config.yaml
n_layer: 8
d_model: 768
n_experts: 80
experts_per_token: 4
d_expert: 224
d_shared_expert: 0
activation: "gelu"
moe_layers: [1, 3, 5, 7]
router_score: "sigmoid"
normalize_top_k: true
routed_scale: 2.5
balance_loss: 0.000158
balance_bias: true
router_logit_norm: 1.0
router_bias: true
n_groups: 8
groups_per_token: 4
init_std_router: 0.0244
lr_router: 0.00103
vocab_size: 10839
norm: "rmsnorm"
norm_eps: 1e-05
tie_embeddings: true
optimizer: "muon"
lr: 0.0176
beta1: 0.93
grad_clip: 2.0
batch_tokens: [65536, 131072]
seq_len: 1024
train_tokens: 1042000000
steps: 11258
dataset: "wikipedia_en"
Below are experts of layer 3 (counted from 0) of a mixture-of-experts language model. Rows are named router (the router's row for the expert), up (a neuron's input weights, with its number) and show model dimensions 576-767. Each number is 128 + 32 x the weight over its row's rms, rounded and kept within 0 to 255.
After each expert's rows: "mostly gets" lists some tokens that are sent to it at least half of the time; "comes after" lists some tokens at least twice as common just before its tokens as in all text. This comes from a sample of Wikipedia text that the model never trained on. Tokens count by the router's weight.

# expert 0
router [ 73  93 190 140  90 153 147 124 178 113 100  90 134 148  83 120  95 130 131 155 194  52  89 134 126 111 137 100 143 170 128 172  21 127 133 134  59 129 176  41 186 172 144 143  96 168 167 202 137 172 151 111 138 120 118 120 144 148 144 139 135 134 163 119 108 119 157 205 120 136 179 150 157 101  75 123 127  92 157  96 130  99 135 139 118 144 155 129 142 131 106 104 133 142  62 144 148 164 151 162 129 127 142 126 117 117 121 140 163 132 109 149 141  95 153 116 131 158 154 178 137 134  43 187 128 136 119 127 164 133 125 117  83  72 153 158  79 115 156 108 170 163 126 153  91  94 174  95 140 110 129 106 130 193 137  71 129 164 115 100  80 128 115  76 133 130 133  87 123 113 186 135  90 131 146 140  97  72 152  91 117 134  86 178 166 126 107  97  58 173 108 148]
up0 [165 148 140 194 126 151 132 159 107 140  49 121 178 145 101 132 107 116  43 190 173 111 149 144 152 150 142 156 126 123 128 155 151  79 113 181 120  91 146 105 146 154 143 105  88 231 138 127  89 157 149  72 229 140 112 104 112 148 132 170 133 109 101 106 133  97 184 123 179  90 163 171 130 106 138 118 152 115 123 215 138 123 197 142  70 174 122 136 139 153  73 125 135 110 100  94  85 148 111 202 123  99 163  91 125 108  79 107 170 195 116 144 115 133 171 138 108 115 106 152 113 128 120 146 162  97 129  71 155 107 138 124 118  76 101 163 122 147 140 126 141 135  80 137  92  90 142 106 138 147 149 102 157  97 165  91 123 122 132 118 110 129 166  73 129  96 177 147  89 107 136 126 129  65 129 113  82  99 124 125 154  84 119 113 116 105  98 171  96  97  80 103]
mostly gets: " League", " Award", " Cup", " Championship", " Championships", " School"
comes after: " ", "–", "201", "200", " League", "th"

# expert 37
router [159 131 122 109 114 152 112 129 203 101 128 113 135 142 123 166  96 148 153 193 149 121 115 125 143 156 111  70 141  79 117 153 124 125 108 168 121 135 137  49 142 172 102 182 152 156 140 190 143 164 154 150 152  36 144 119  91 223 154 189 125 142 165 127 147 147 141 153 111 162 208 105 156  97  71   0 102 125 144 129 108 118  93 131 157 138 121 148 143 107 154  96 151 136  88  77 146 114 147 133 105 137 165 127 136  89 112 136 147  84  77 144 153 145  76 128 137 201 166 153 180  96  83  97 167 140 229 139 156 109 153 144 161 146 200 147 102 136 157 108 152 157 166  90 123 116 154 135 106 136 102 134 134 158 128 120 127 172 117 111  39 117 136 158 121 151 140 147 137 115 113 156  93 111 117 101 113 101 187 141  81 142 104 168 116 184 163 161  73 130 107 144]
up0 [146 142  94  83 136 129 148 137 104 151 109 113 119 121 123 142 117  96 102 177 105 131 127  92 127 145 176 120 104 178 136 116  97  67 139 137 117  98 134 193 136 133 126 105 121 101 174 156 173  87 152  95  33  91 109  93 143 150 112 129 109 114 125 117 173 132  93 169 139 107 139 138  85 113 174 122 137 123 163 145 125  97 127 114 110  73  83 117 116 215 115 152  77 182 102  85 102 127 170  96  71  90 104 131 119 133 132 130 110 172 170 126 104  94  58 153 138  75 141 165 125 155 104  76 165 168 123 104 157 120 105 159  70 144 183 119 123 109  88 145 137 154 185 107 139 128  99 148 170 108 152 166 167 135 170 162 155 100 193  66  99  87 137 111 132  92 144 146  93 102 142 165 236  93  82 121 119 113  82 141 115 108 122 139 100 142 100 106  97 167 135 106]
mostly gets: " football", " footballer", " FW", " DF", " Football", " Goals"
comes after: " ", "–", "0", "201", "202", " |\n"

# expert 38
router [107  94 124 131  97 133 131 157 166 114 142 128 153  96 115 205 167 127 127 137 147 138 146 144 137 147 164 102 161 115 148 148 106 139 141 128 130  95 126  80 121 180 200  79 142  89 159 110 160 113 140 142 136 133 116 116 171 100 110 125 146 149 173 153 183 127 123 115 171 147 119 133 131 135 147 150 167 163 145 185 121 166 133 119 132 137 118 169  81  63 116 130  59 167  85 116 142 184 149 107 138 143 153 114 158 177  85 131 115 107 123 164 185  98 122 132 172 143 170  85  70 189 114 132 133 106 136 166 137  87 157 108 119 137  76 146 121 110 135 158 134 116 124  90 129 127 152 117 112 162  88 177  83 160  97 124 179 124 101 127  75  80 117 115 170 141 160 161 122  52 154 104  88  77 115 123  87  98 111  85 129 164 137 172 112 142 106 136  74 180 117 111]
up1 [111 132 114 120 107 114  60 145 114 126 119  92 147 178 167 125 157 129 145 137 128 144 144  91  95 143 126  65 181  88 133 120 134 124 208 178  82 128  96 178 132 151 121 122 133 118 151 125 116 157 169 171 120 102 109 152 150 149 125 143 137 173 205 167 202 110 126 114 112 106 145 126 149 148 101 153 129  58  90 161  67 132  92  96 178  73  65 138  92 136 122 126 114 130 143 116 121 129 134  81 178 175 138 141 188 141 117 116 109 145 119 154 137 146 116  95 186 134 119 183  90  74  71 110 138 119 139 120 101  64 166 118 116 141 114 174 143 113 195 182 121 154 168 210 169  98 134 177 113 159  99 123  97 169 147 106 134 119 137  66 102 109 159 168 189 111 131 134 130 144  71 118 119 145  46  82 103 116 159 153  69 126 133 148 140 173 100 169  93 114 105 102]
mostly gets: " five", " three", " four", " several", " six", " eight"
comes after: " ", " |", " (", " A", " a", " /"

# expert 8
router [146 181 158 112  71 179 140 104 110  85 163 190 147 129 103 140 132  95 153 123 141 196 140  78 184 131  90 146  80  92 164 104 169  88 154 123 114  80 127 142 155 149 194  45  88  81 147  48 138 100 115 158 134 168  70 159 124 115 106 101 151 134  83  98 132 139  64 105 211 137 113 144 143 150 156 176 130 141 140  75 166 189 113 157 136  77 140 111  90 101  96 134 191 130 176 136  93 113 130 126 147 108 160  96 107 153 125 165  74 118 181 136 119 133 108 118  95 139 121  99  87 171 157 173 148 142 173  42 131 126  87 136 109 166 118 145 147 100 127  81 172 147  72 129 130 150  90 147 114 143 128 172  89 132 167 140 133 109 160 156 197 135  85 119 192 163 107  93 121 131  89  90 128 121 140 163 128  99 152 142 141 143 191 151 142 101  92 158 197 123 126 137]
up1 [143 140 158 111 150 128 142 145 151 112 101 148  87 130 125 103 154  74 176 136 124  92 129 185 158  90  69 144 136 121 106 143 103  89 193 120 124 130 153 140 116 154 145  99 138 119 140 182 140  96 100 115 135 165  78 178 109 123 190 119 152  90 125 168 176 142 197 110 144 198 129 105 102 157 141 144 132 102  57 142  98 140 218  73 142 141 145 160  56 165  90 136 149 205  85 120 170 167 123  95  88 128  80 150 128 132 144 136  74 119  72  79 123 115  87  97  81 151  95 146 102  59 150 134 173 149  76 127  91 224  93  89 109  85 114  83  83 174 185 159 102 177 194 147 171 109  90 118  87 142  96 151  96 152 109 102 149 190 179 153 145  97 152 148 140 151 179 116 127 132 155 155 172  97 104 165 100 119 121  79 125  70 116 125 142 105 130 122 105 116 123 152]
mostly gets: "′", "55", "iang", "59", " Carlos", "56"
comes after: " ", "°", "′", " D", "1", " A"

# expert 3
router [160 122  89 165 177 138 109 130 114 104  76 119 114 129 126 131 151 148  77 154 117 106 135 127 149 134 125  86 159 148 159 149 137  96  88 132 149 105 198 157  83 135 162  78 136 145  84 106 177 132 174 109 121 146 136 103 101 133  84 151 172 103 100 140 130 105 126 153 122 125 130 139 157 118 205 115 103 144 142 130 104 116 176 140 108 109 120 142 102 167 126 191 138 133 142 203 158 121 158 168 138 165 166 165 125 104 131 165 129 114 145 121 135 104  97 141 173 167 155 125 128 190 160 124 158  70 172 167 127 128 191 104 166 117 105 186 119 126 152 173 146 180  78  81 137  76 164 169  82 145 113 143 145 133  95 197 146  95 171 120 122 142 166  94  85 106 138 109 124  99 141 130 119 123 158 124  85 172  76  43  71 156 145 122 134 119 161 150 131 167 146 143]
up0 [133  90 195 126 154 111  87  46 111 136 135 116  97 117 142 119 104 123 146 179 204 115 194  97 116 119 104 107 142  92 119 152 165  99 102 146 176  90 162 183 143 149 121 124 136 165 130 118  90 188 133  51  72 133 129  82 122 153  98 104  98 200 120 130 139  99 128 151 140 125 141 113 170 124 154 104  97 133 110 213 138 177  96 167 159 112  66 134 134 148 160 117  83 149 160 106 146 149 119 186 130 169 140  84 163 147 154 128 151 105 113  60 179 159 155  68 146 126 135 181 116 143 121  81 132 132 133 146  81 137 131 123 142 136 113 115 103 190 121 128  79 135 136 129 150 118 151 145 121 100 111  71 124 116 116 147  88 122  78 124  72 147  88 117 171 126 169 154 153 145  92  98 123 105 148 116  76 165 145 152 102 118 110 156 141 108 146 120  98 130 117 123]
mostly gets: " a", "ak", " an", " this", " the", " This"
comes after: " of", " in", ".", " to", " as", " at"

# expert 50
router [179 118 139  78 104 138 150 134 152 149 167 115 142  69 132 201 149 158  76 132  87  21  74 119 164 152 102  73 118 140 142 118  72  98 126 124 136 150 108 141 139 112  90 122 153 159 147  97  61 150 147 156 145 114 173 121 188  93  91 199  98 100  82 114 132 104 133 105  34 136 149 108  54 131 106 131 178 145 151 150  69 109 139  98 126 184 180 106 144 128 114 138  80 141 117 142 115 139 184 157 122  82 163 119 125  90  84 116 147 138 151 157 158  83 109 155 189 153  91  60 157 174 125 140  96 103 200  67 127  64  95 140 138 145 120 134 143  91 141  86  60 138  91 152 115 159 117 116 122 153 160 116  70 106 109  75 138 159 144  96 154 155 118 113 132 116 110  79 128 103 180  87  86 142 139 163  52 118 135 138 144 124 123 133 154 148 128 131 113 140 113 114]
up0 [162 133  83  70 153  99 127  76 146 154  88  81 114 128 142 119 185 171 188  82  98 161 168  87  97 130 138 108 145  80  97 140 139 114 143  78 127 144 132  93 125 134 128 106 158 132  81  84 170 146 137 142 110 111 118 158 138 159 132  81 194 149 200 133 118 170 157 146 152 115 106 226 148 162 164 108 181 126 121 123 176 114 235 103 147  77 178 121 113  98 107 140 121  99  66  94 151 124 100 131 105 110 157 133 118 159 128 102 142 113 138 100 105 137 108 101 184  95 105 160 159 162 149 111 123  72 163  73 125 115 163 145 127 136 125 100 128 126 173  91 117  72 125 120 157  71 131 115 146 160 138 129 124 112 130 121 127 113 152 148 103 158 144 121 124 113 118 150 181 186 144 110  93 144  99 114  96  43  95 139 174  78  95 136  93 154 116 101 134 172 138 180]
mostly gets: "@", "rome", " June", "197", "195", " "
comes after: " |", " ", "|", " in", ";", ":"

# expert 39
router [ 86 109 203 167  82 108 115 115 111 125  95 179 132 114 170 100 158 135 174 126 147  92 143 127  66 165 127 120 131 209  79  87 151  98  90 114  90 176 158 127 173 192  97 107 120 125 149 120 140  98 135 129  92 143 136  84 125 145 144  86 129 140  73 131  91 130 112 169 110 130 135  83 100 137 127 116 128 139 163 118 132 149 148 121 157 144 103 120 138 138 101 135 106 117 138 204 136 113  85 152 142 140 150 107 159 105  93 163 145 127 131 142 165  97 182  42  89 104 127 159  32  81 166 168 189 104 181  70 158 182 126 177 107  98 127 168 140 182 108 124 144 131 114  84 128 140 125 112 101 154  91 125  82 180 190 192 143  34 152 154 111 105 115 129 148 119 153  64 106 118  76 128 171 135 123 112 108  83 128  95 130 157 128 122 115 152 164 125 103 140  83 132]
up1 [101  98 133 109 150 132 162  81 120 126  93 151  84 131 134  73 154 154 143 117 139 117 166 139 120 149 110 104 128 164 140 144 147 135 144 127 134 124 139 140 146 133  94 113 167 111 118 145 115 181 101 142 105 226 117  92 157  86 151 140 116 112 140 112 114 141 134  92  98 127 115 144 116 150 176 136 101 135 154 103 100 156  99 138  72 119  78 178 194 129 120  79 125  88 127 188 127 130 120  99 139  97 111  86 148 152  72 142 123  97 121  69 194 161  93 119 152  85 131 147 130 171  96 184 160  73 150 138 137  86 130 114 168 132  84 180  72 153 129 118 141 127 154 109 189 111 120  94 139 119 119 134 107  56 124 118 106 112 179 179 126 142 138 110 127  93 170  78 163 102 145 136 159 159 131 137 114 173 106 116  97 139 157 116 106  83 120 161  97 102 153  51]
mostly gets: " called", " named", "″W", " •;", "″E", " MPC"
comes after: " ", "–", ".", " (", "°", "D"

# expert 36
router [120 137 109  97 127 141  70 115 184 167 177 110 137 107 192  83 154  91  82 115 152 169 136 138 108 145 142 223 156  89 121 114 198 147 203 145 163  49 118 106 114 139 102  73 121 131 113 129  79 163 131 172 181 112 130 150  69 116 142  91 112 156 169 141 107  90  20 158 107 150  98 120  79 114 134  76 114 103  56 150 126  83 149 163 121 155 112 135 105 130  97 134 103 128 185 127 150 101 146  80 132 126 130 167 146  96  77 104  92 109 117 159 164  99 142 144 138  89 165 129 123  92 141 199 108 104 175 102 101 103 117  97 157 168 126 136  63  91 132 117  71 120 124 152 113 139 168 159  76  94 214 143  95  94  92 103 120 129 148 127 133 150  98 107 139  74 124 161 117 142 111 170 123 119 136  96 102 154 104 109 173 162 135 105 146 131 167 103 148 132 134 169]
up1 [159 114  92 111 162 132 147 144 140 140 170 120 108 140 138  97 154  79 125 134  47  78 177 106 107 149 123 129 106 134  64 106 107 138  86 205 138 111 141 138 138 143  89 109  99 128 175 154 132  95 105 112 162  85 124 161 152 175 105  78 108 179 154  92 155 140  80 166 100 163  94  49 140  83  97 101  88  87 136  95 116 154  87 153 149 131 183 153  87 114 103 156  75  75 152 106 189 122 176  77 140 141 158 116 115 169 140  88 127 121 161 100 167  77 109 160  73 123 102 122 157 153  94 147 127  96  40 107  82 178 168 166 129 114 157  82  73  78 163 119 118 167 141 133 173  89 162 116 100 187 106 149  90 123 111 141 108 122 161 127 128 106  98 162  76 147 137 133 118 135 185 173 170 171 146  87 150 118 115 159 103 110  70 159 129 147 137 104  89 117  97 128]
mostly gets: "199", " have", "201", "198", " had", " has"
comes after: " ", " (", "–", " he", " who", " to"

# expert 54
router [133 160 134 170 164 109 113 116  93  98 130 133 213 184 164  75 213  94 103 122  52 140 131 102 124 136 142 166 114 130  82 144 191 116 140 129 131  52 158 157  79 148 206  88 111 144  87 164 139 115 142  80 103 144 109 140 128 103 151 151 161 131 118 211 128 120 146 207 110  75 162 128 147 137 119 131 123 131 127 146 127  66 157 140  77 169 108 117 112 101 147 111 122 157 115 149 125 144 151 151 128 118  40 124 148  75 146 128 167  88 134 108 159 178 135 147 118  94  47 137 171 109 142 157 108 132 163 139 121 116 121 155 131 104 132 165 120 102 115 101 116 178  67 127 163 128 141 178 123 154 168 164 130 168 145 203 113 148 180  91 168 110  96  94 139  86 126 111 144 141  84 100 126 108  77 127 156 185 166 120 159 161 162 148 140 153 107  95 173 121 130 135]
up1 [180 123 146 161  97 171 174 166 154 148 177 102 113 148 156 106 151 103 133 110 110 114 169 185 150 153 170 137 117 114 114 177 168 166 149 173 149 166  90 108 117  86  80  73 132 134  95 140 130 124 113  96 130 157 106 146 167 202 100 133 173 143 109 110 162 140 158 148 138 155 187 109 148 136  94 187 145 131  80 132 126  88 137 108 130 129 123  74 212 162 111  92 129 127 140 168 135  79 114 190 155  90 110 125 158  61 113 121  97  87 194 124 133 168 118 101  44 118 143  96 119  88 128 187 170 136 100  98 166 124 111 118 131 128 112 139 101 164 199 107 173 139 143 171 123  45 125 193  89 138  88 138 134 153 172 120 114  85 127 147  95 159 119  83  82  94 165 117 120  86 160 105 103 168  95 115 124 156 108 104 108 126 105 109  69 115 130 119 106 141 174 111]
mostly gets: " its", " new", " same", " their", " similar", " his"
comes after: " of", " in", " a", " was", " to", " for"

# expert 32
router [157 127  90 148  95 146 186 107  67 169 103 149 137 250 146 101 151 111 126 159 162 136 128 118 179 145 163 148 108 128 122 119 122 102 161 121 136 132 114 152 113 112 173  94 120 182 116 147 177 183 115  63 123 178 148  97 102  95 122 153  89 135  90 121 105 106 139 141 129 160 108 155 152 157 158 215 154 164 163 151 155 172 163 139 182 130 130 107 149 121 120 118 117 146 138 190 107 195 114 114 136 161 128  90 108 129  84 162 171 160 142 145  31 134 136 114 134 124 173 127 131 124 109 163 104 116 140 167 165 139 107  97 129 180 113 125 135 132 144 130 116 127  65  75 111 100 109 153  83  89  68 229 140 167 168 116 153 126 177 154 145 113 100 108  69 160  95  74 173 167 111 104 140  90  99 132 138 177 121 125 197 125 153 119 163 182 121 188 174 134 131 142]
up1 [106 137 179 167 140 105 100 161 136 151 196  88  92 197  82 139 153 150  78 106 114 116 137  96 128 255 146 142 180 155 118 134  88 188 126 137 184 132 134  92 124  79 114 178 107 162 122 133 183 117 131 136 164 128  59 148 170 153 122 126  87 149 145 142 123  91 149 163 165 158  71 132 181 128 160  97 156 143 142 123 160 105 165  79 137 162  68  81 126 143  98 145 161  95 147  68 108 130  90  77 173 121 126 114 134  74 120 145 121 121 129 139 119 145 138 137  96 135 150 112 129 134 137 163 176 138 172 146 149 104 104 134  83  85  93 187 101 153 136 144 184 188 127  93 116 113 130 117 121  92 167 152 110 107 100 119 170 170  86 127 117 169 114 123 101 159 141 156 164  97 101  95 152 149 138 128 140  84 137 129 135 101 117 136 128 138 116 148 109  80 130 133]
mostly gets: "u", " +", "gu", " Labour", " £", " Votes"
comes after: " ", " |", ".", "1", "0", "3"

# expert 43
router [138 161 136 164 137  99 144 123 130 114 105 117  83 190 131 108 176 114 100  98 108 150 138 172 131  96 139  77 122 156 169  96 116 120 156 140 168 126 157 115 129 103 198 122  98 137 109 122 152 144 142 139 152 162 176 102  86 156 111 126 118 104 101 154 134 135 142 148 136  92 151 110 114 124 166 176 101 126 178 118 101 131 185 113 123 117 148 179 128 142 101 155 152 117 108 190 108 138 117 199 128 152 120 171 111 100  93 176 125 137 193 174 167 161  95 119 175 161 135 152 144 155 170 166 128 104 116 151 116 143 155 108 170 114  92 156 107 123 134 125 113 131  75  59 151 125 177 146 103 167 127 176 121 152 135 149 115 139 163 144 121 144 128 115 112  95 139 129 114 103 115 102 183 130 139 119 111  96 140 103  88 185 141  90  91 115 120 126  89 167 168  89]
up0 [ 89 160 173 109 123 152 174 138 117 113 188  72 160 148  86 146 131 119 112 118 172 106  96  81 151 122 125  37 136 144  87 156 174 157 122 140  85 189 135 162 171  95  95 102 151 143 161 141  61 125  97 165  65 149 124 128  97 184  84 154  80 160 130 141 126 139 170 140  90 122 126 134 119  83 142 123  82  40 151  93  95  67 152 118 131 101 202 172 149 146 146 133 205 151  80 126 174  80 184 168 199 135 115 136 113 153 110 137 119 133 105 149 150 134 132 130 135 187 132 172  74 159  47 140 113 147 120 150 119 131 125 139  64  80 130 163  99  70 169 153 137 142 102 140 120 145 114 121 103 170  64 121 192  73 186 141 165 129 145  85 176 123 142 127  83 164 154 147 133 129 145 128 172 182 106 132 113 113 134 110 203 138 176 128 152  47 133  93 176 162 116 160]
mostly gets: " the", " this", " these", " its", " a", " their"
comes after: " of", " in", " to", ".", " for", " on"

# expert 74
router [158 148 125 148 201 119 109 131 156 148 114 143 178 114 135  98  93 153 167 158  68 200 164 154 146  84 166 106 136  53 123 157 130 120 205  83 172 141 107 105 120 189 163  83 127  84 136  97  70 167 128 116 191 132  95 126 113 124 133 103 160 103 136 116 153 128 136  78 129 125 141 130 152 144  94 169  81 162 162 133 169 147 161 134 127 162  82 100 113 160 118 143  63 143  89  72  86  92 128 161 133 106 135 128 144 148  79 192 147 165 151 143 107 136 124  60  88 106 195  82 165 145 108 136 123 123 161 131 139 138  97 130  98 116  94 135 162 157 125  80 126 119 136 140  91 160 113 105  84 145 101 133 104 153 173 123 139 131 123 159 138 124  95  83 134  66 164 111 110 156 117 125  99  79 151 104 109 141 148 130  73 128  80 137 111 173 118 147 148 147  90 147]
up0 [131 128 134 150 189  90 115 124 130 139 183 154  95  98 135 121 147 165 110 102  83  94 183 115 133 136 107 171  84  72 153 136 124 138 148 116 124 139 109 159  94 188  97 178 101 121  98 192 128 104 124  62 156  98  24 152 190  76 125 115 140  89 151 143 150 145 111 146 131 119 121 103 137 152  70 137 180 107 157 114 120  40 141 134  83 136 120 196 162 181 164  78 145  61 129 128 107 131 116 157 122 101  93 127 148 135 111 120 157 179 120 156 132 137 124 126  81 193 175 129 168 116 141 102 129 108 122 112 122 132 153 170 113 119  91 101 117 170 116 135 122 134 155  92 183 123  73  91 138 155 115 178 153 187 139 121 154  93 150  80 101 146 161 134 105 112 153 184 156 139 122  55 129 121 152 117 123 162 136 123 106 126 155 121 141 104  87  79 137 117 160 155]
mostly gets: " Italy", " Germany", " students", " ENG", " Spain", "ologist"
comes after: " the", " The", "The", " United", " his", " New"

# expert 7
router [124 150 105 127 104  21 137 148 152 104 109 162 124 108  63 114 177  93 202 103  67 120 147 116 167 142 141 128 109 142 158  85  98 122 151 148 167 179  77  78 143  60 137 165  87  51 124  67  94 184 129  85 154 142 101  87 191 145 118 121 117 107 108  93 169 150 213 151 190 120  74 155  90 133 108 211 181 108 126 156 163 139 126 184 150 112  71 127 128 147 169 178 154 125 137 130  79 134  68 154  91 113 109 180 111 118 132 149 123 154 196 178  96 113 131 176 163 125 113 129  93 144  97 140 161 184  99  89 168 163 158 138 131 137 148 164 126  98  80  91 169 101 152 108  81 151  87 136 110 173 110 143 165 123 153 174  85 121 154 186 106 117 128 101 219 116 157 103 106 158 119 120 182 106 129 131 101 119  86 126 106 105 139 172  81 114 121 162  76 145 123 110]
up0 [103  96 144 142  91 103 101  77 155 125 157 173 125 120 127 204 178 163  87  73 161  59 142 193  77 147 118 123 156 121  95 129 162 126 139 185  83 101 110 152  97 184 203  93 150 176 116 170  91  84 120 154 165 160 105 144 131 125 158 127 101 105  76  81 170 194 122 117 130 142 109 116 131 118  97 144 103 134 167 124 132 157 122 154 120 102 115  94  69 152 163 186 141 137  90 147 181 141 125 104 118 143  61 144 112 155  81  35 157 193 182 179  47  93 102 162 123  97 146 107 139 158 139 155 139 147 144 122 140  72  98 112 163 164 136 117  87 160 135 147 126 113 141  92 136 135 118 132  94 128 178  88  85 123 171 172 108  98 100 143 176 159  83 125 112 102 148 157 156  91 123 127  64  91 159 135 179 149 135 161  72 107 163  97  99 148 154 125 105 134 137 191]
mostly gets: " States", " British", " France", " American", " until", " Germany"
comes after: ",", " the", " United", " New", " in", ":"

# expert 75
router [146 131 131 117 108 144  94 196 172 143  92 102 104  97 160 149  95 163 134 145 117  37 129 120  68 120 146 131 129 144  98 131  83  63 111 141 110 111 176 101 111 147  83 119 170 194 120 140  73 145 126  95 150 151 150 155  95 130 155 121 103 151 137  86 102 132  51  91 178 158 115  97 153 132 101  81  82 114  85  65 170 173 152 136 113  77 152 173  83 114 169 118 119  91 122 124 166  86 155 147  80 125 148 189 140  95 120  89 137 139 165 123 148  80 116 186 156 122  82 101 197 211  94  86 146 127 129 116 102 115  89 197 112 227 142 120 111 117 122 155  61 103 141 125 153 151  87  99 114  71 148 169 120 106 107 174 110 176 162 104 113 126 113 155 145 129 119 159 148  84 105 114  97 189 161 147 128 184 173 175 151  75 109 159 151 110 117 118 164 134 137  87]
up0 [120  79 123 208 140 164  84 139 167 103  53 194 163 146 130 165 108 136 189 115  94 129  87 158 156 165 150 106  69 137  97 170 159 166  98 143 151 171 111  94 153 178 183 189 175 151 129 169 147 122 106 167 103 112  79 143  87 124 169 103  99 106 140 112  63 156  44 173 170 126 118 151 149 119 150 103 122 120 131 111 118 139 113 162 152 154 139  52  85 160 174 132 108 105 151 132  64 163  92 160 188 132 103 117 115 124 119 100 133 192  82 130 147 196 107 125 125  76  75 143 116  94 163 132 140  86 123 161 180 139  70 130 163 112 152 109 151 162 155 150 160 147 186  87 157 122 128 132  54  77 147 132 121 139  68 112 160 117 109 126 124 146 106 178 127 143 136 151 135 123 122  67  62 100 160 125 110 160 133 146 135 149  39  66 124 137 105 121 120 134 109 133]
mostly gets: "199", "201", "197", "196", "200", "198"
comes after: " ", "-", " (", "\n\n", "–", ":"

# expert 20
router [105  91 151  78  79 179 175 128  52 113 143 176 146 172 113  91 135 137 191 122  81 182  93 157 146 104 150  66 134 137 160  97 172  86 167 115 180 118 128 105 138  92 153 149 108 148 174 143 151 112 144 160 138 148 103 141 113 110 126 129 193  95 104 157  85 115 159 199  50  84 166 121 116 165 131 187  95 108 125 135  99 142 162 172 146 151 151 153 124 129 132 145  90 151 149 103 122 121 142 142  80 110 175 106 117 134 160 133 114 114 179 126 103 131  96 131 145 115 161  97 131 105  75 158 108 109 111 160 128 174 115 105  97  30 101 131 140 160  80 115 154 155  94 132 153  94  97 125 137 123 116 165 146 129 100 113 126  91 207 148 109 121 175 121 185 150 122 144 141  93 153  59 189  85 147 118 188  79 134  83 162 166 201  96 100 150 127 145 110 167  98 131]
up0 [113 192 137 130 163 135 120 170  64 104 206 108 139 182 113 106 167 141  99 158 110 132 162 115 106  61 119 164 159 160 118 128  93 116 151  70 107 156  55 164 150 103 152  94 168 116 168 123 139  78  86  91 119 129 137 188  79  83 147 123 102 158 166 133 114 181  70 110 150  73  63 156 171 109 152 115 147 135 208  61 100 165 132 151 119 140 116 100 147 112 197 140  95  98 129  63 170 119 115  55 123 141 122 147 130  96 124  82 129 107 128 170 117 152 185 162  88  93 204  98  87 203 105  83 143 108 126 147 170  63 135 132 106 147 108  60 106 122 110 148 114 175 103  83 102 120  44  93 126 157 141 143 177 129  49 136 129 112 131 139  68 124  90 113 111  95 103 138 136 116 185 128 157 133 198 129  92 153 128 163 158 108 106  91 144  98 119 200 139 110 141 173]
mostly gets: " War", " war", " Robert", " William", " Tom", " David"
comes after: " |", "-", ":", "|", "=", " by"

# expert 69
router [146 135 180  98 158 119 180 120 150 143 202 149  86 137 134  64 121  63 163 113 105 105 114 104 165 193 136  82 124 151 141 157 145 106  59 110 170 160 112 147 167 126 128 157 109  49 112 145 156 129 170 102 104 138 138 105 140  67 112 104 126 101  45  61 114 159 162 145  84 103  72 147 116 157 184 130 138 137 138 109 107 145 211 127  86  96 111 123 138 172 125 123 166 126 157 167 112 192 134 176 136 122  83 143 123 101 151 168  91 127 137 139 164 122  98 120 159 111 177 136  82 161 155  85  70 118 140 157  85  97 153 106 135 173 187 163 130 118 124  56 153 189  72  77  87  92 127 136 167 108 117 123 116 122 172 123 127 120 154 109 177 144 142 110 127 137 118  81 126 153 139  68 122  90 108 118  75 140  79  73 137 172 153 119 145  56 118 112  90 107 103  79]
up0 [141 124 167 106  81 148  92 104  43 172 139 113 109 127 212  94 160  86 100 141 132 109 132 126 123 185  90 160  76 109 153 116 110 129 124 169 129 122 126 124 175 137  60 164 116  72 141 155 160 121 110 142 127  82 148 130 122  87 124  63 118 166 141 113 125 131  49 148  77 179 134 116 201 110 115 127 102  98 170 158  75 148 103 130 135 135  91 150 131  83 130 155 154 137 166 125 128  95  82 131 170 132 140  73 185 119 125 131 130 146 135 109 133 163 133 156 160 167 187 183 137 153 160 159 143 120 112 110  99  93 113 117  85 102 168 140 101 119 143 109  86  82 124 122 152 119 168 120  82 100  86 139  87  57 133 120  89  66 121 102  90 115 167 122 146 120 127 143 148 135 150 122 153 143 141 205 111 117 140 163 136  99  61  76 167  98 165 126  80  98 118 128]
mostly gets: "====", " King", " Star"
comes after: " |", " |\n", "\n", "|", ";", ".\n\n"